From a checkpoint of a small mixture-of-experts model trained on Wikipedia.
Training: a variant of Adam for the experts, 315M tokens.
Below are experts of layer 4 (counted from 0) of a mixture-of-experts language model. Rows are named gate (a neuron's input weights, with its number), up (a neuron's input weights, with its number) and show model dimensions 0-191. Each number is 128 + 32 x the weight over its row's rms, rounded and kept within 0 to 255.
Before each expert's rows: a language model's description of what the expert responds to. This comes from a sample of Wikipedia text that the model never trained on.

# expert 4
Word-initial capitalized fragments. First pieces of capitalized words or initials after newlines, pipes or commas, as in Bas(ic), Serge(i), | A., S(ickert), Re, Con.
gate1 [102  84 145 120 125 143 146 107 140 101 120 151 193 136 159 124 122 193  99  83 109 171 141 180 105  88 139 133 119 175 168 153 208 154 127 125 135 131 129 141 100  73 149  96 104 110 179 195  99 152 171 113 157  94 133 112  95 164 125 165  98 149 144 193 106  91 123 173 139 105 145  86  80 176 131 140 105  89 125 123  89 165 163  80 155 130 181 128 126 160  52 120  77 136 111 146 107 154 107 109 107 181  73 125 101 139 131 153 205 151  85  90 143  80  99 105  84  95 149 164 160 169 114 111 167 133 154 142 157 145 124 121 115 136 179 144  98 147  83 164  42 133 138 150  90  80 104  56 120 123 128  80  76 184  78 126 167 101  92 135 129 125 128 110 101  85 117 165 139  83 131 125 115 114  86 130  86 160 103 150 138  95 140  81 158  71 104 139 162 110 153 121]
up1 [139 160 124 138 150  98 124  77  64 182 130 114 101 142  91 133 127 180 143 158 135 120  43 112 208  89 169 142 135 119 112 152 157 106 110 193 115 124 153 147 161  94 120 113 128 105 132  72  99  66 148 120  49 171 105 127 153 139 176  54 126 135 101 161 140 160  81 133 144 163 129 135 120 135 147 169  77 125 158 129 120 121 145 170  93 120 120 164 100 163 133 151 113  83 132 124 120  36 167 121 120 103 149 142 127 108 152 136 103  92 127 196 141 195 141 134 174 144 161 112 134 107 130 149 107 185 117 130 110 118 161 107  95 104  68 129 131  89  96 158 164 196 149 139 147 154 114 144 150 117 152 100  80 124 161  70 217 118 158 118 102  93 119 145 172  81 178 142 140 153  66  73 121 133 127 182 166 140 188 146 132  94 154 148 127 122 100 106 149 137 180 158]

# expert 61
Consonant-ending syllables. Word pieces ending in ck, ook, old or oot, in names and English words, plus place-name parts like Hill, Mill, Field.
gate2 [147 140 125 128 155 100 108 175 118  89  72  87  74 112 110  95 143 144 162 178  96 163 132 153  73 182 125 157 108 226 169 128 151 194 101 161 141 152 150 111 138 122 115 140 155 152 143 128  91 106 103 167 130 115  81 156 105 153 127 111 163 154 132 145 125 138 106 134  89 144  77 110  93 122 150  57 135 103 204 143 170  89  82 140 139 129 119 115 101  91 132 111 176 110 167 122 182 140  94 138  66 164 109 129 115  98  94 171 108 129  70 125 147 190  92  78 157 125 105 174  57 118 132  96 116 132 167 157 135 142 145 111 107 138 138  57 138 163 141 126  82 119 147  88 104 164 116 109 141 187 151 123 142  90 145 201 105 168 101 147 107 122  17 122 119 213 133 157 156 104 156 154 118  97 125 139 177 178 156 134 113 127 121 111 114 148 143  93 166  92 114 125]
up2 [163 215 112 122 140 140  99  67  97 104  87  64  50 116 124 109  73 160 100  95 116 208 151  79 140 150 175 153 148  81 145 103 161 165 168  48 115  80  76 139 115 110 101  47 131 129 136 181 106 161 165 160 111 109 114 107 124 175 111 136 106 156 170  97  94 117  82 140 119 132 138 139  73 121 137 122 121  81  77 127  97 119  66  98 183 165 158 117 126 157 130 124 216 106 141 149 107 142 120 132 156 132 168 109 133 147  60  96 152 129 113 143 162 120 153  86 153 139 133 113 150 115 146 152 147 138 116 154 136  97  87 154 165 149 110  61 101 163 142  93 146 124 138 133 141  95 127 123 128 114 104 140 189 105 135 127 151 125 132 101  74  96 157 154  92 145 126 162  79 115 185 177 117 141  91 146 179 111 133 136 110 137 134 120 141  91  87  93 163  77 193 170]

# expert 42
Auxiliaries and possessives. Modal and auxiliary verbs, to, and his/a after a verb in plot summaries, such as would, will, washing his, agreed to.
gate2 [142  98 138 121 118 175 139  89 122  43 122 126 153 126 130  95 107 109 133 158 137 142 186 138 127 115 109 130 183 147  99 118 127 130 145 132 124 153 151 116 185 137 129  76 127  78 194 118 136  84 150 123 123 145  82 147 133 124 156 148 194  99  74 166 117 157 148 159 153 109  93 147 101  90 118 147  96 147 120 143 153 158 108 189 128 104 155 121 125 171 134 165 150  70 136  71 141 112 159 125 154 199  95 194  89  98 167 164 142 156 197 118 215 136 139 172 125 134 185 168 110 111 175 116 146  83 129 185 101  46 154 106 133 163 106  86 163 102 151 170 164 128  96 114  74 120  94 102 213 191 144 142 131 126 161 165 147 186 157 113  76 168 111 141 157 166 132 130 185  86 123 163 117 122 107 131 181 122 158 136 123 136 131 112 157 100 161  88 157 115 104  85]
up2 [ 88 116 108 140 172 139  82 166 115 128 136  90  83 143 149  65 147  94 120 134 101 197 125  61 120 134 119 164 138 109 133 101 131 181 124 204 201 144 159 113 187 167  84  86 110 197  90 159 125 142 140  94  43 110 180 133  85 115 152  70 145 144  46 124  76 152 167 157 140 111 101 169 109 139  71 154 144 126 145  75 125 143 188  98  99 121 126 162  90 139  82 168 115 110 178  91 198 164 100 103 166 119 102 159 125 111 107 151 125  98 140 138 166 124 103  77 152  90 165 106 136 174 144 150 141 163 123 112 131 121  97 103 105 160 122  94 163 112 135 137 112 137 126 107 145 142 199 121 147 113 128 146  99 145 183 183 141 130 130 106 127  94  86 143 130 143 149 162 120 116 133 119  69  55 153 147 104 129  71 134 130 166  99 161 111 129 145  65 146 136  85 107]

# expert 43
Topic nouns in titles. Capitalized subject nouns in names of organizations, operations and titles, such as Software, Racing, Love, Force, and suffixes like ology.
gate1 [104 122  91 103 116 127 175  87  96 137  86 145 177 137 147 129 135 156 100 187  77 192  81  86 144 104 122 163  89 142  87  91 103 147 145 111 116 122 158 188 153  93 117 100 113 138 121 111 181  75  96 125 160 114  97 124 123 154 111  90 176 153  85 135 102 149  83 116 140 109 120 182 141  81 146 112 116 153 126 141 114  75 137 179 122 111 176 105 119 147 171 139 137  70  90 108 158  82 147 153 106 141 118  91 117 108  82 120  77 160  97 123 159 179 128 205 127 165  55 170  84 202  93 135 126 171 128 200 150 129 157 103 159 134 140 166  79 154 111 127 140  65 102 138 125 175  97 133 126 154 137 117  97 136 211 150 126 166  92 159 150 140 142 130 110 134 117 166 159  78 153 136 187 124 132 141 153 144 145 157 205 120 107 131  66 125 127 199  71 121  96 111]
up1 [164 147 128 159 105 117 111 114 148 112 131 133 136 112 137 146  90 105 111 105 132 132 115 106 141  43 186 117  85 121 134 120  93 193  54 117  95 134 101 123 121 105  69 166 125 112 113 126 184 151 111 106 125  27 135 126 110 107  65 110 116 180 118 112 161 105  84 121 138 103 160  86 154  99 103  55 119  98 117 104 116 189 175 164 144  76 139 152  92  85 149 103 100 183 136 118 106 103 127  83 138 107  78 137 114 133 164 155 142 145 160  96 155 142 135 133  74 134 172 152  97 125 157  83 105 140 128 131  85 162 100 101 210 149 106 142 101 146 110 120 122 167 190 139 117 139 143 116  75 138 136 146 131 124 190 108 146 125 161 100 140 122 191 120  83  83  97 127 147 107 134  52 111 120 100 168 188 141 108 142 196  71  54 103 141  92  90 147 190 137 145  93]

# expert 10
Mid-word syllable pieces. Short lowercase word-start or mid-word syllables inside longer words, such as comp(artmental), log(ging), ship, Pol, sal, -col(ored).
gate36 [ 67  74 139 118 141 120 151 152  97  47 157  88  99  75 206 201 154 163 186 125  89 141 138 138 136 107 113 123 110 147 123  70 114 154 153 130 104 124 135 114 136 172 135 124  86 164 165 162  95 161 114  93 131 173 126  71 128 118 135 142  99  67 131 204 143 165 122  73 117 117 139 129 126 137 122 114  66 142 131  98 165 161 163 116 139 115 109 131 115 124 164 203 130  92 119 180 106 121 129 129 117 123 154 142 130 149 155 110 137 136 201 161  30 113 173  88 160  52 135 142  89 164 159 121  74 137  98 169 121 191 169 135 115  85  92 129 139  69 157 137 113  72 153 140 113 137 167 157 100 108 164 118 116  84  68 124 178 142 145 137 138 123 106 140 131 115 104 170 125 113  77 113 131 107  75 109  69 141  86 151  82 130 148 137 171 132 166 160 169 124 133 117]
up36 [134 191 141 139 156 114 128 135  94 180 133 128 112 127 175 121  88  37 109 126 141 186  79  76 127 136 153  76 131 120  63 113 169 125 156 105  96 178 140 174 154  87 156  85 111 206  83 139  87  61 110  84 102  87 164 149 161 151 137 143 146 156  71 156 180 106 135 158  83 107 118 196  93  89 158  98 162 152  85 146 125 122 125 138 182 139 150 112 114  99 117 131 145 146 103  97 118 161 159 161 129 119 123  53 118 131  96 124 147  94 112 103 138 136 143 133 139 160  95  69 133 126  91 129 137 108 149  99 180  82 169 107  80 145 107 121  67 178  83 103 101 136 107 138 115 138  61  86 135 178 144 141  91 154 136 129  70 119 124  84 147 125 106 130  73 147 121 149  73 158 137 161 163 127  87  93 198 129 113 148 148  89 162 145 133 122 132 115 148  89 105 196]